{
  "n_experts": 128,
  "moe_layers": [1, 2, 3, 4, 5, 6, 7],
  "router_score": "sigmoid",
  "init_std_router": 0.0229,
  "lr_router": 0.00191,
  "init_std_qkv": 0.0569,
  "init_std_o": 0.0142,
  "lr_head": 0.00756,
  "decay_shape": "cos"
}
Below are experts of layer 4 (counted from 0) of a mixture-of-experts language model. Rows are named router (the router's row for the expert), gate (a neuron's input weights, with its number), up (a neuron's input weights, with its number), down (a neuron's output weights, with its number) and show model dimensions 240-319. Each number is 128 + 32 x the weight over its row's rms, rounded and kept within 0 to 255.
Before each expert's rows: a language model's description of what the expert responds to. This comes from a sample of Wikipedia text that the model never trained on.

# expert 38
It responds to: Single capital letters, abbreviation pieces and odd characters in codes, coordinates, scores and names, such as U.S., H, B, 19.
router [131 115 121 162 168 166  90 159 137 124 100 110 110 108 141 160 120 152 178  65 149 145 164 163 165 142 135 157  79 152 151 105 132 153  94 170 182 112 103 131 130 140 109 129  97  37 129 111 131 119 147 208 117 108  59 172 138  71 202 108  99 123 101 141 122  87 144 121 162 143 151  84  42 104 127  67 107  86 110 169]
gate3 [134 144  91 164 142 187 135 126  83 166  66 122  84 130 185 133 105 169 172 118 137 120 127 160 116 116  85 144  96 122 188 118 116 112 136  71 152 107  95 130 107  99  86 105 118 146 112 129 124 143 124 152  90 125 155 178 138  47 150 122 144 151  94 126 212 198 163 136 178 108 157 167 121 167  86 129 178 118  98 122]
up3 [165  24 114 113 116 108 102 143 112  38 116  52 135  78  82 107 167 163  92 133 140 148  84 133 176  54 119 167  84 133  81 178 150  88 100 101 126 104 179 156 128 131 149 108 104 143 132 183 137 113 143  96 151  80 195 173  70 100 134 125 119  91 108 109 129 106 153 112 125 153 115  97 134 115  91 108 141 173 129 136]
down3 [106 161 148 104 122 155 139  94  75 173  96 172 144  92 126 140 126  60 145 145 139 104  78 158  92 119  78 104 118 103  87 162 105 128 103 133 144 175 122 179  88 150 126 117 138  91 100 154 128 140 124 123  52 197 135 104 121 172 101 102 144 178 139 105 140 163 132 148 148 117  79 124 103 104 146 131 138 131  87 106]

# expert 14
It responds to: Numerals and symbols inside tables, scores, coordinates and statistics, such as 0, 72, %, ±, and minus signs between pipes.
router [127 163  94 183 135 101 106 181 114 114 119 141 109 152  92 103 194 127 167 122 152 201 160  99 105 157 114 131  87 120 123 118 134 139 127  85 126 131 123 107 175 224 171 148 188 186 124  91 117 167 129 166 131 133 180 139 165 134 130 123 118 121 142 120  90 134 173 114 119 115 116  85 168 101 108 113 139 151  64 132]
gate3 [129 152 111 115 147 118  95 176 134  93  67 156 130 159 137 117 161 131  33 203 105 115 124 162 128  96 102 145  88 116 157 136  96 159 163  20 101 150 127 173 141 188 128 120 116 104  89  98  98 137 101 156 148 129 137  69 167  69 138  88 119 136 187 169  82 137 127 134 143 135  75  56  91 144 124  84  90 106 197 128]
up3 [145  62 133 141 140 110 104 160 117 135 109 151 136 160 133 119 151 150  97 190 166 168 182 113  94  88 130 175 116 111 144 117 143 117 106 106 175  93 104  57  69 103 186  77 113 159 135  59 130 108 106 211 141 104 133 172  90  98 143 107 143 186 102 134 109 136  76 115 120 181 108  87 234 123 159  65  66  91 116 143]
down3 [110 124 142 136 156 157  80 108 133  94  93 142 116 112  51 146 112 153 149 156  92 142  93  71 120 120  84 119  96  90 146 114  96  50 147 117 127  99  58 145 129 228  71 109 158  86 111  89 142 151 123 195 144 124 136 127 170 127 166 111 177 138 198 152 172 173 139 115 139 125 115  96 111 129 120 166 103  77 152 118]

# expert 22
It responds to: Digits and short cell entries inside statistics tables and sports results, such as 0, 2, —, Yds, Caps, vs.
router [165 117  51 128 163 107  88 159 115 149 135 160 148 135 159 129 121 115 190 138 203 153 158  94  96 159 162 130  89 143 120 148 186  99 113 113 181 153 113 115 175 137 197 121 135 118 132  25 118 115 138 150  88 132  86 118 136 145 123 151 170 112 158  78 106 156 116 107 149 155 168 122 171 153 149  65 122 133  82 114]
gate0 [118 146  56  92 154 137 146 111 165  81 134 126 132 140 149 128 130  98 151 138 153 104  37  95 142 107 130 162 109 137 102 169 169  70 116 107  95  81 156  87 138  86 124 152 110 148 105  98  92 109 121 152 116 161 164 111 130 149 103 130 101 108  90  92 135 164  80 169 125  61 165 156 106 167 114 121 109 149  55 149]
up0 [ 91 141 163 144  88 102 138 112  82  92  66 144 170 103  95 102  70 128  80 114 146 102 117 123 100 146 166 110  89 124 155 130 105 147 120 141 138 143 146 116  75 147 109 105  90 151  99 169 164 139 111 162 157 149 134 183 108 133 146 132 162 216 132 154 120 131 135 100 191 136 168 137 127 148 193 113 146 129 107 103]
down0 [136 187 116 128 125 142  84 106  95 166  89 136 112 156  96 125  68  99 128 125 138  85 152 170  82 165 101 138 113 162 133 175 114 134 116 128 136 122 132 157 142 109  86 128 118 144 119 126 122 142 124 100 140 174 140  83 170 123 132 138 153 124 140 129 111 178 125 148 167 103  77  76 135  64 103 112 186 152 159 164]

# expert 16
It responds to: Prepositions following verbs or nouns in running prose, plus the apostrophe of possessive 's, such as in, to, as, with, after.
router [127 129 165 136 176 215 118  98 129  42 140 147 133 160 117 119 108  75 145  72 158 148 147 141 146 177  89 132 120 127 180 139 133 141 109 140 132 156 112 109 147 174 140 144  67  56  92 127 104 166 131 135 137 124 114 123 107 106 113 143 125 201 100  98  76 103 122 127  97 137 127 151 120 167 183 114 123 152 186 102]
gate1 [143 130 196  91 143 197 118 164 154 122 125 121 152 112 117 124 123 150  84 143 126 135  98 120 138  74 176 163 162 124 179  36 154  81 160  90 124 113 144 110 142  67 126 140  72 194  96 127  87 117 109 114 129 107 130 163 107 142 138 116 122  58 131  98  50  60  92 106 189 148 145 111 138  62  93  77 107  81  65 162]
up1 [156  99 132  91 140 151 116 180 110 108 154 176 144 148 165 122 139 125 145 111 172 202 104 114 116  89  70 156 153 101  93 144 105 183 193 141  91 159 155 160 207 106 116 106 142 100  44  93 145 127 133 132 151 124 119 103 156 117 118 159 104 156 125 127 137 111  84 167  75 139  99  58 116 153 130 123 114 120 153 138]
down1 [153 110 130 177 136 170  86 148 143 110 142 155 189  95  98 135 106 136 124 157 124 118 117 141  99 135 129 110 139 117 113  81 156 128 166 120  86 131  93  69 126 161 116 116 150 124 128 156  73 167  72 150 105 161  99 170 120 143 144 130 183  78 127 171 107  70 102 163 195 107 164 141 127 115  83  82 117 144  93  86]